{"n_layer": 11, "n_experts": 48, "d_expert": 64, "activation": "swiglu", "moe_layers": [0, 1, 2, 3, 4, 5, 6, 7, 8, 9, 10], "router_score": "softmax", "router_cosine_scale": 14.0, "norm": "rmsnorm", "grad_clip": 1.0}
Below are experts of layer 3 (counted from 0) of a mixture-of-experts language model. Rows are named gate (a neuron's input weights, with its number), up (a neuron's input weights, with its number), down (a neuron's output weights, with its number) and show model dimensions 0-255. Each number is 200 + 40 x the weight over its row's rms, rounded and kept within 0 to 999.
Before each expert's rows: a language model's description of what the expert responds to; "mostly gets" lists some tokens that are sent to it at least half of the time. This comes from a sample of Wikipedia text that the model never trained on.

# expert 20
Description: Verbs and verb endings in plot summaries and quotes, often after he or she, e.g. feels, thinks, tries, said, married.
mostly gets: "married ", "make ", "king ", "said ", "gave ", "Love "
gate1,167,173,215,208,104,283,198,238,284,180,273,149,169,180,178,156,202,171,228,230,176,226,212,229,216,205,160,183,225,196,191,172,195,177,210,167,208,184,185,181,247,150,282,142,197,201,208,252,278,197,152,218,236,206,173,262,224,260,163,231,216,172,273,231,228,180,204,249,209,319,258,147,236,158,271,159,185,228,176,196,142,192,216,250,187,152,227,168,214,154,161,202,209,184,216,259,171,159,248,131,228,266,182,207,280,176,98,177,203,183,166,209,251,163,170,211,162,191,190,117,258,174,205,193,147,153,153,168,219,175,147,187,119,309,244,155,229,217,205,187,171,154,188,116,175,193,256,190,201,186,139,209,216,179,167,227,236,265,195,217,201,266,209,184,235,164,219,201,173,301,227,192,163,198,193,242,201,146,158,147,173,168,223,140,201,240,182,186,171,221,146,140,216,263,179,206,240,232,194,215,125,202,148,184,212,162,246,245,193,174,118,170,184,193,228,240,194,169,255,213,191,233,220,143,282,127,275,252,226,157,204,215,212,219,165,146,166,215,197,275,175,202,206,175,183,197,259,178,114,191,202,160,241,185,258,259
up1,165,301,236,285,235,199,160,310,257,207,216,211,145,186,279,211,225,249,194,137,206,212,221,177,156,195,172,196,209,210,266,146,149,221,213,233,219,191,215,258,187,216,173,165,195,209,203,177,217,207,259,161,171,205,160,169,228,239,235,153,214,251,171,147,215,177,151,168,352,208,144,265,205,199,179,217,212,175,204,210,211,145,197,198,145,127,170,213,251,275,219,173,125,198,159,181,172,173,156,195,257,220,120,212,226,207,159,206,168,177,203,188,212,223,180,193,152,206,146,106,158,169,197,179,231,157,189,156,188,183,159,188,212,199,241,205,215,193,205,196,169,190,176,245,196,188,226,221,190,182,192,192,236,252,163,156,256,143,230,192,216,193,173,183,180,235,205,242,199,227,98,188,245,247,171,181,273,145,184,238,181,260,210,157,160,229,191,212,154,197,182,152,221,215,231,224,172,174,147,255,180,208,184,203,238,245,229,267,176,283,239,236,165,249,253,198,210,266,112,171,186,175,217,183,246,132,186,257,202,194,146,117,279,230,140,216,200,205,220,155,97,216,292,247,262,169,269,96,248,199,258,193,215,193,243,171
down1,137,175,244,225,144,150,217,207,222,241,225,205,207,263,214,255,245,239,191,164,201,226,218,251,195,207,193,255,208,217,189,213,81,232,135,255,138,184,225,261,207,185,152,204,221,217,224,196,223,155,158,154,90,144,173,212,171,130,228,192,206,165,215,164,221,207,112,187,200,248,206,206,251,195,203,258,233,187,205,208,185,164,206,153,263,174,143,199,255,235,252,158,245,225,200,146,188,204,145,194,191,140,224,190,157,203,165,254,147,222,216,222,231,170,251,231,215,277,222,194,192,218,165,236,205,151,158,229,209,169,278,204,224,225,156,113,179,172,142,176,203,155,189,190,72,211,243,180,250,267,253,246,267,248,147,168,285,190,203,167,231,178,218,226,189,268,177,177,140,156,204,150,234,167,187,168,221,182,217,159,205,212,188,192,92,209,143,238,181,138,256,101,231,179,200,169,165,131,245,281,237,166,146,240,174,209,142,256,137,152,221,165,227,176,249,197,191,204,166,190,221,213,285,120,196,186,221,144,158,146,220,200,235,186,149,224,200,193,219,154,191,226,181,195,182,174,232,164,227,213,186,132,142,186,136,157

# expert 6
Description: Final pieces of foreign proper names in sports and results lists, such as -an, -a, -ina, -ia, -ova, -ito.
mostly gets: "ina ", "George ", "ya ", "Be", "West ", "One "
gate2,130,201,166,207,256,182,213,184,264,133,157,206,241,205,153,222,165,213,187,229,210,172,213,233,212,241,212,178,200,152,208,194,210,246,206,184,206,147,190,163,176,231,224,193,193,217,187,234,98,190,188,156,201,212,169,240,218,202,134,177,253,247,139,179,182,268,257,196,162,192,196,231,160,221,168,176,203,180,149,227,308,131,230,190,190,241,191,230,176,181,281,182,110,227,193,196,247,181,296,226,249,167,205,196,232,286,200,180,207,166,251,170,110,243,277,190,148,225,99,281,168,176,180,175,230,197,174,196,184,156,122,198,235,92,125,273,243,233,209,197,132,189,199,234,276,202,214,235,120,254,122,259,165,248,224,198,177,239,152,194,197,230,217,197,236,148,198,184,194,212,265,185,222,158,184,196,229,199,231,225,159,174,232,210,177,126,183,243,174,196,243,236,160,190,165,197,231,197,242,138,218,248,226,203,191,224,218,234,200,272,165,273,165,311,190,219,192,229,205,273,232,241,101,214,187,289,171,166,194,159,194,149,214,107,215,224,208,184,240,228,205,226,168,218,226,217,190,223,245,210,184,236,174,229,111,170
up2,248,212,233,204,257,203,164,182,233,157,214,165,274,206,185,269,275,164,258,144,225,208,213,173,206,223,191,246,156,244,163,175,212,225,208,196,237,239,178,197,200,130,127,234,175,213,213,184,232,268,177,182,202,229,243,160,150,193,212,126,126,179,162,240,283,119,111,164,198,204,213,264,221,191,275,149,258,223,171,228,158,177,220,169,228,227,235,202,172,238,145,213,201,197,210,258,193,228,152,241,216,202,194,256,265,192,270,224,164,295,226,177,227,184,190,198,235,245,250,231,183,181,229,155,165,194,183,257,137,199,234,174,233,274,253,136,189,181,267,134,225,160,224,195,182,221,166,172,211,152,254,113,248,129,142,216,198,184,265,196,208,182,195,207,170,254,216,168,204,185,177,196,221,222,252,152,232,223,168,149,130,181,166,191,167,239,306,213,201,182,190,197,209,192,150,138,165,220,195,210,227,177,196,195,179,95,179,124,230,156,214,177,242,97,272,137,232,218,172,162,167,139,189,224,208,157,204,186,193,180,203,221,209,249,181,245,163,110,230,210,211,170,243,204,157,170,236,189,203,226,205,200,337,117,233,189
down2,152,276,241,157,206,113,170,163,168,192,183,250,237,204,271,180,251,153,189,157,231,212,177,276,227,229,200,228,254,197,258,212,257,179,271,222,198,196,247,209,212,169,186,177,205,168,233,146,220,196,183,191,186,141,191,200,162,209,211,237,205,186,258,200,282,221,229,165,195,163,174,228,220,198,171,166,214,198,207,192,248,187,261,140,276,133,157,248,190,221,246,231,267,189,180,228,155,191,186,153,207,200,219,238,234,166,145,119,122,142,200,183,267,82,214,216,250,254,172,203,162,194,161,178,173,257,258,183,188,173,167,225,176,183,156,298,175,140,168,270,197,208,196,207,237,199,212,153,203,217,148,216,189,186,189,141,137,106,214,247,282,174,185,173,166,190,274,209,213,161,200,186,203,292,206,167,159,220,267,137,222,257,177,192,237,191,112,252,191,231,247,141,218,239,199,234,203,216,127,155,249,234,111,232,237,212,116,266,188,163,204,148,206,175,151,175,208,153,126,204,200,183,271,139,219,191,198,188,235,187,190,183,197,200,154,126,211,215,239,128,183,217,223,160,242,198,270,104,203,242,212,194,172,222,168,180

# expert 3
Description: Pieces of all-caps acronyms and initials, including US, state codes and years like 198, as in NYSAC, DACA, AFSCME.
mostly gets: "198", "Y", "X", "US ", "|", "USA "
gate0,285,222,199,170,230,117,157,110,166,115,168,203,212,279,224,220,163,147,180,174,223,181,157,168,188,148,180,191,187,228,208,174,180,183,229,199,180,156,202,143,160,230,211,257,236,141,185,174,168,123,177,243,214,185,225,148,225,146,278,249,210,193,212,225,178,170,209,177,157,177,198,189,105,176,218,173,172,215,256,241,167,254,204,192,193,262,192,176,177,137,189,245,226,271,204,235,220,213,181,163,232,186,207,137,151,174,229,293,144,227,221,234,171,243,239,183,152,266,257,175,196,136,252,125,72,249,170,238,166,228,202,170,212,214,214,225,246,218,222,229,198,201,207,219,237,197,209,192,172,180,247,183,204,217,180,207,255,202,291,207,242,221,266,227,160,236,223,137,214,199,193,229,247,143,227,158,194,142,147,235,214,189,216,214,241,270,124,212,167,245,198,243,181,227,167,235,220,152,240,176,128,194,242,172,170,215,205,167,239,185,195,186,113,164,171,211,274,328,159,187,254,243,180,223,208,140,154,78,160,238,203,224,171,243,171,257,187,204,190,232,262,134,239,120,194,204,212,207,236,178,246,193,207,163,207,153
up0,122,196,200,231,170,249,226,255,209,261,217,163,175,161,233,207,168,223,141,219,248,213,218,253,248,216,173,212,279,179,134,231,210,243,203,144,212,259,187,246,303,189,235,206,183,258,108,177,274,226,188,154,229,143,171,272,160,199,134,157,206,270,178,148,193,203,245,264,235,144,204,230,234,262,188,190,265,194,186,177,205,113,203,235,205,174,141,187,191,241,185,206,206,160,192,265,208,168,228,197,204,239,173,281,170,258,151,158,240,203,204,193,200,173,167,247,276,185,137,160,227,205,250,243,204,155,213,200,152,189,261,236,221,226,209,142,158,138,194,187,212,209,227,237,246,168,201,157,214,202,192,255,176,201,246,195,181,202,144,158,153,163,183,181,184,166,215,250,192,188,242,237,123,291,161,236,246,230,326,239,283,200,194,232,190,160,257,207,234,200,228,188,196,172,168,145,216,196,183,184,216,238,224,184,166,186,139,244,158,209,177,227,263,258,240,145,227,145,149,244,224,203,180,191,166,251,185,260,260,192,206,225,202,105,183,142,223,146,163,161,200,262,247,245,154,197,199,185,126,239,143,269,232,268,226,236
down0,180,137,237,231,208,199,162,246,169,321,243,201,150,207,224,234,320,199,170,178,131,302,173,207,173,201,181,120,255,126,182,208,227,246,202,188,171,225,220,217,270,84,209,202,206,246,147,164,203,167,217,159,197,182,173,231,199,290,209,177,207,151,268,201,191,224,240,226,183,114,165,216,208,146,173,139,189,163,185,212,201,164,209,267,152,163,254,243,220,195,236,256,214,203,232,197,210,189,255,176,200,197,166,224,250,190,260,172,284,163,124,215,224,198,164,213,171,171,228,219,161,225,175,206,260,227,246,183,183,189,203,188,229,228,290,134,216,157,201,230,177,175,249,247,184,193,183,156,158,270,185,195,223,233,132,183,234,180,219,215,282,94,203,190,205,122,232,249,178,124,248,257,189,214,201,234,150,189,193,182,206,163,224,230,224,177,187,242,142,165,210,178,220,186,110,216,202,214,279,223,206,153,170,188,178,201,124,150,211,191,159,224,214,201,173,171,231,215,234,238,223,223,227,299,181,228,130,172,195,201,188,282,282,176,276,195,192,294,177,190,167,171,189,225,194,246,224,188,198,252,202,135,192,235,199,232

# expert 5
Description: Word pieces ending in y or ly inside names and words, especially Japanese and Chinese place names, e.g. Tō-y-oko, Hai-y-ang, pover-ty.
mostly gets: "Y", "ly", "y", "War", "El", "Har"
gate2,220,240,179,179,202,175,161,207,235,129,165,258,212,165,153,150,237,217,159,104,203,191,269,257,210,218,131,194,222,200,186,200,238,243,239,215,193,162,216,179,215,104,226,215,292,231,222,152,187,138,124,134,237,192,187,237,244,159,176,175,228,243,175,157,135,243,205,170,249,89,164,228,139,142,203,195,214,181,209,291,175,208,162,167,210,205,140,157,211,254,237,193,267,286,180,185,165,215,193,289,167,210,141,224,242,147,169,248,266,150,179,178,216,225,242,146,193,168,171,209,189,156,234,173,263,187,166,236,270,124,175,193,171,162,146,261,261,187,178,231,153,213,185,191,269,211,174,161,190,227,216,227,218,227,190,255,231,177,179,205,280,176,223,212,200,183,170,235,214,161,125,223,211,217,195,240,163,197,200,227,203,193,164,159,103,190,167,173,260,230,143,185,186,215,203,197,221,227,165,206,297,209,241,178,290,248,166,214,220,268,153,164,244,136,258,247,97,230,217,220,192,162,272,176,195,183,211,206,191,208,211,212,245,210,168,255,173,282,216,145,163,211,127,218,162,220,253,216,218,172,170,244,221,169,174,176
up2,212,256,134,204,225,257,194,272,219,232,229,230,225,148,178,146,217,207,155,184,170,198,279,161,205,252,182,180,186,220,151,133,185,180,254,166,192,239,237,212,256,203,162,168,210,227,149,188,248,205,209,97,240,173,191,198,252,122,178,217,237,219,173,150,194,272,204,168,236,173,172,261,192,158,246,169,236,173,249,230,257,236,188,154,180,255,159,189,172,259,188,149,287,257,205,229,152,210,199,270,180,131,154,215,214,218,215,234,207,233,214,185,186,173,185,140,124,160,201,231,197,207,255,173,255,162,129,232,290,180,106,198,178,191,117,198,283,180,167,208,167,166,224,181,250,209,91,211,286,165,216,224,212,210,258,174,132,205,190,203,215,169,201,203,209,221,167,194,222,227,132,234,233,218,177,231,176,163,210,235,201,218,232,208,180,214,195,90,225,205,161,225,212,282,164,168,230,196,133,209,302,190,255,221,192,195,213,244,210,240,184,201,247,174,212,256,149,262,210,236,218,163,262,209,242,220,211,219,187,213,244,210,217,284,200,273,189,239,269,158,184,151,107,269,143,250,233,238,241,158,186,253,230,158,191,178
down2,240,223,232,177,241,158,195,182,188,207,185,146,244,191,187,177,239,166,211,204,195,169,201,222,226,240,226,248,163,144,228,190,232,186,137,225,82,160,252,208,157,150,233,204,168,191,233,172,231,203,153,189,185,159,161,193,141,171,186,236,267,240,161,204,215,147,188,266,190,182,222,320,204,136,245,220,247,150,308,192,123,223,181,235,179,168,126,243,170,203,219,199,169,201,226,187,240,237,258,268,256,224,209,132,289,208,147,245,232,177,193,160,289,141,208,229,178,224,183,217,201,152,225,211,230,157,182,220,190,186,222,241,229,146,211,207,179,204,226,165,79,212,188,215,218,175,250,92,189,199,230,206,199,144,165,216,169,146,190,121,254,250,190,137,173,140,138,182,219,124,112,206,208,232,196,272,235,179,212,218,224,144,153,222,176,301,155,198,218,210,186,196,201,155,258,104,234,178,166,215,194,166,203,208,278,257,196,200,211,201,195,196,221,281,214,181,144,211,264,210,234,145,187,167,259,186,161,221,204,194,208,218,241,213,273,221,232,256,147,158,257,139,206,256,197,243,189,201,171,235,232,198,185,223,166,141

# expert 19
Description: Closing section-heading equals signs, table cell pipes ending a row, and closing parentheses or periods before line breaks.
mostly gets: "|", ":", ")", "=", ".", ";"
gate2,331,173,179,174,231,193,186,277,258,199,186,197,218,220,204,188,234,180,245,171,209,170,220,147,176,229,179,227,165,197,217,180,226,211,210,233,240,176,185,233,141,147,221,190,274,237,223,183,194,174,170,250,214,243,214,252,241,191,191,163,131,242,179,200,227,235,184,210,200,169,169,160,140,160,170,190,201,277,183,162,177,219,206,171,221,210,326,190,152,276,109,199,189,168,197,136,238,250,118,215,296,233,147,193,175,185,249,207,154,190,221,195,251,210,244,330,233,108,177,180,239,195,201,224,244,217,265,135,138,196,175,228,222,255,208,226,190,150,192,229,240,206,225,147,223,236,182,249,169,182,234,229,155,149,192,246,166,189,255,169,219,185,158,223,237,174,224,139,144,224,230,176,247,191,185,223,221,182,180,180,191,178,244,228,205,202,140,284,212,97,193,159,146,232,204,190,170,185,189,244,157,271,110,202,214,255,235,199,139,195,174,224,200,190,212,193,189,180,168,225,192,190,226,168,167,136,259,194,216,235,115,161,318,177,213,211,144,226,253,113,184,201,201,135,211,173,199,213,258,294,162,208,224,268,177,190
up2,138,232,261,247,166,202,193,128,196,235,187,191,150,181,160,241,175,268,100,289,184,180,154,227,224,176,201,227,267,183,138,216,236,156,150,206,166,193,190,170,169,273,181,258,205,188,141,251,227,261,262,190,142,140,242,139,175,218,146,205,267,202,208,148,218,187,184,149,210,265,219,188,173,212,177,138,219,121,225,225,244,179,265,264,177,217,173,210,239,149,245,218,204,155,263,214,144,150,242,152,174,174,287,208,261,216,167,186,206,221,247,153,139,201,189,152,167,225,221,204,191,228,195,235,158,161,135,255,159,214,223,119,161,198,172,188,149,188,211,188,166,171,138,195,169,190,197,146,223,205,136,244,240,205,193,213,285,210,157,184,208,151,194,107,218,131,204,228,237,199,118,180,169,224,247,184,215,252,176,195,211,162,113,228,203,245,230,214,138,177,252,260,249,203,213,232,240,210,226,155,263,156,281,206,248,184,163,174,209,156,250,167,233,216,122,209,246,179,222,164,191,133,190,220,206,266,221,188,232,172,271,251,172,203,190,216,190,179,190,244,246,189,179,247,182,255,181,223,133,95,200,149,174,206,240,233
down2,125,134,141,230,191,135,94,194,198,221,233,137,229,214,209,176,165,192,183,141,169,177,226,194,283,223,160,195,284,230,184,189,167,203,168,261,187,220,180,140,136,268,130,287,180,184,212,223,197,170,231,166,204,155,221,192,170,196,188,188,173,197,132,168,155,164,226,212,161,148,260,243,225,258,182,170,222,291,264,219,173,221,203,284,221,224,237,247,196,140,167,167,165,130,250,196,159,235,201,178,183,188,184,193,271,192,232,243,165,106,195,189,184,200,204,221,188,215,109,232,266,210,215,207,164,241,153,231,199,168,222,179,163,243,181,135,178,194,123,225,177,145,95,265,197,237,202,190,203,158,138,189,195,200,181,112,206,148,133,200,216,219,272,250,148,204,234,209,198,262,159,257,224,150,196,237,172,223,174,193,157,190,126,185,189,251,253,189,94,227,178,246,197,229,238,197,273,193,183,93,224,191,327,177,162,266,219,170,228,201,149,190,209,163,166,150,180,195,191,174,177,217,168,231,210,250,177,186,238,170,196,244,163,171,213,177,186,181,175,171,180,229,198,175,175,208,189,180,270,158,213,268,186,219,179,173

# expert 2
Description: Empty table cells in election tables, modals like would, may, will, word-final fragments such as king, to, -ot, -ess.
mostly gets: "would ", "may ", "name ", "House ", "William ", " "
gate1,261,188,198,193,268,216,185,217,243,188,175,220,221,209,189,203,213,263,203,225,201,160,176,221,214,144,162,189,95,217,190,195,236,217,246,207,155,219,156,146,169,172,231,190,229,220,180,148,162,192,172,183,172,147,216,114,238,205,240,219,195,202,198,188,155,151,257,206,161,194,158,272,215,201,192,243,206,208,199,240,269,245,201,195,242,224,238,147,220,214,165,198,188,206,205,178,179,182,216,186,167,126,255,150,243,238,265,267,134,281,179,181,131,247,160,219,164,193,184,198,205,215,198,204,227,204,193,202,136,216,197,166,198,236,116,244,180,198,221,181,202,255,212,215,172,186,242,159,259,168,151,248,257,200,278,134,163,230,135,224,195,240,293,215,184,160,209,210,125,175,175,206,194,264,253,211,179,124,232,241,215,240,180,256,231,181,94,203,173,215,210,154,148,131,217,114,214,153,234,195,297,238,266,184,284,138,208,176,252,162,157,234,190,218,141,158,184,165,116,187,260,231,97,185,119,188,152,171,186,221,137,223,246,254,222,242,199,206,90,186,230,169,160,181,202,267,252,208,223,145,154,211,116,213,213,189
up1,197,149,250,242,216,155,165,197,180,117,215,252,168,188,130,204,188,154,198,215,239,228,165,158,199,230,192,152,197,160,156,182,233,230,171,176,230,203,231,285,262,214,179,227,133,145,207,175,173,266,237,267,141,206,221,158,223,241,236,152,138,217,224,162,262,198,109,158,214,205,195,191,210,292,220,160,211,241,162,96,151,177,180,190,167,214,163,210,194,165,170,233,194,211,172,147,173,182,201,171,249,172,203,201,166,196,141,177,184,199,168,226,269,208,185,243,200,181,215,188,238,181,230,229,122,270,225,224,231,217,159,236,177,212,218,144,157,237,212,69,176,175,216,223,201,174,184,222,145,269,214,151,227,263,147,252,278,200,208,256,177,134,146,202,194,260,240,220,205,194,184,195,194,146,210,158,240,190,177,118,229,243,225,119,199,229,229,97,205,179,211,199,181,220,208,278,256,223,183,235,154,173,160,210,176,254,174,85,204,173,267,249,226,130,203,239,239,302,225,132,179,247,246,198,214,199,229,167,146,192,219,177,180,229,224,232,106,210,249,264,201,177,198,255,144,166,171,201,167,243,249,142,216,203,174,173
down1,229,238,254,174,214,202,172,136,219,216,215,179,119,122,247,166,280,116,146,218,186,195,219,115,219,221,230,204,186,137,233,168,164,236,237,152,272,165,252,243,219,268,147,232,230,172,218,164,256,212,117,199,224,179,260,204,175,182,206,176,161,215,195,166,248,195,121,213,287,182,286,208,181,184,147,218,239,220,185,152,179,253,193,163,209,168,154,205,250,219,182,208,175,284,298,116,290,166,170,135,273,136,231,245,184,214,208,182,236,194,155,193,255,246,230,201,216,170,220,122,164,189,152,192,170,159,146,261,184,272,258,200,134,194,243,220,260,199,187,119,157,220,213,258,232,252,122,139,172,205,205,152,222,250,132,244,158,212,179,117,219,163,215,179,217,208,220,184,256,217,186,278,170,167,222,153,178,165,197,189,185,168,190,172,225,250,275,183,236,195,169,294,267,196,182,200,194,221,188,127,158,145,198,215,208,171,150,202,139,175,212,190,161,217,176,227,259,194,189,280,209,227,215,217,259,231,246,195,216,201,184,254,208,231,178,207,185,205,231,139,168,209,205,216,207,203,170,245,174,190,224,234,182,149,173,214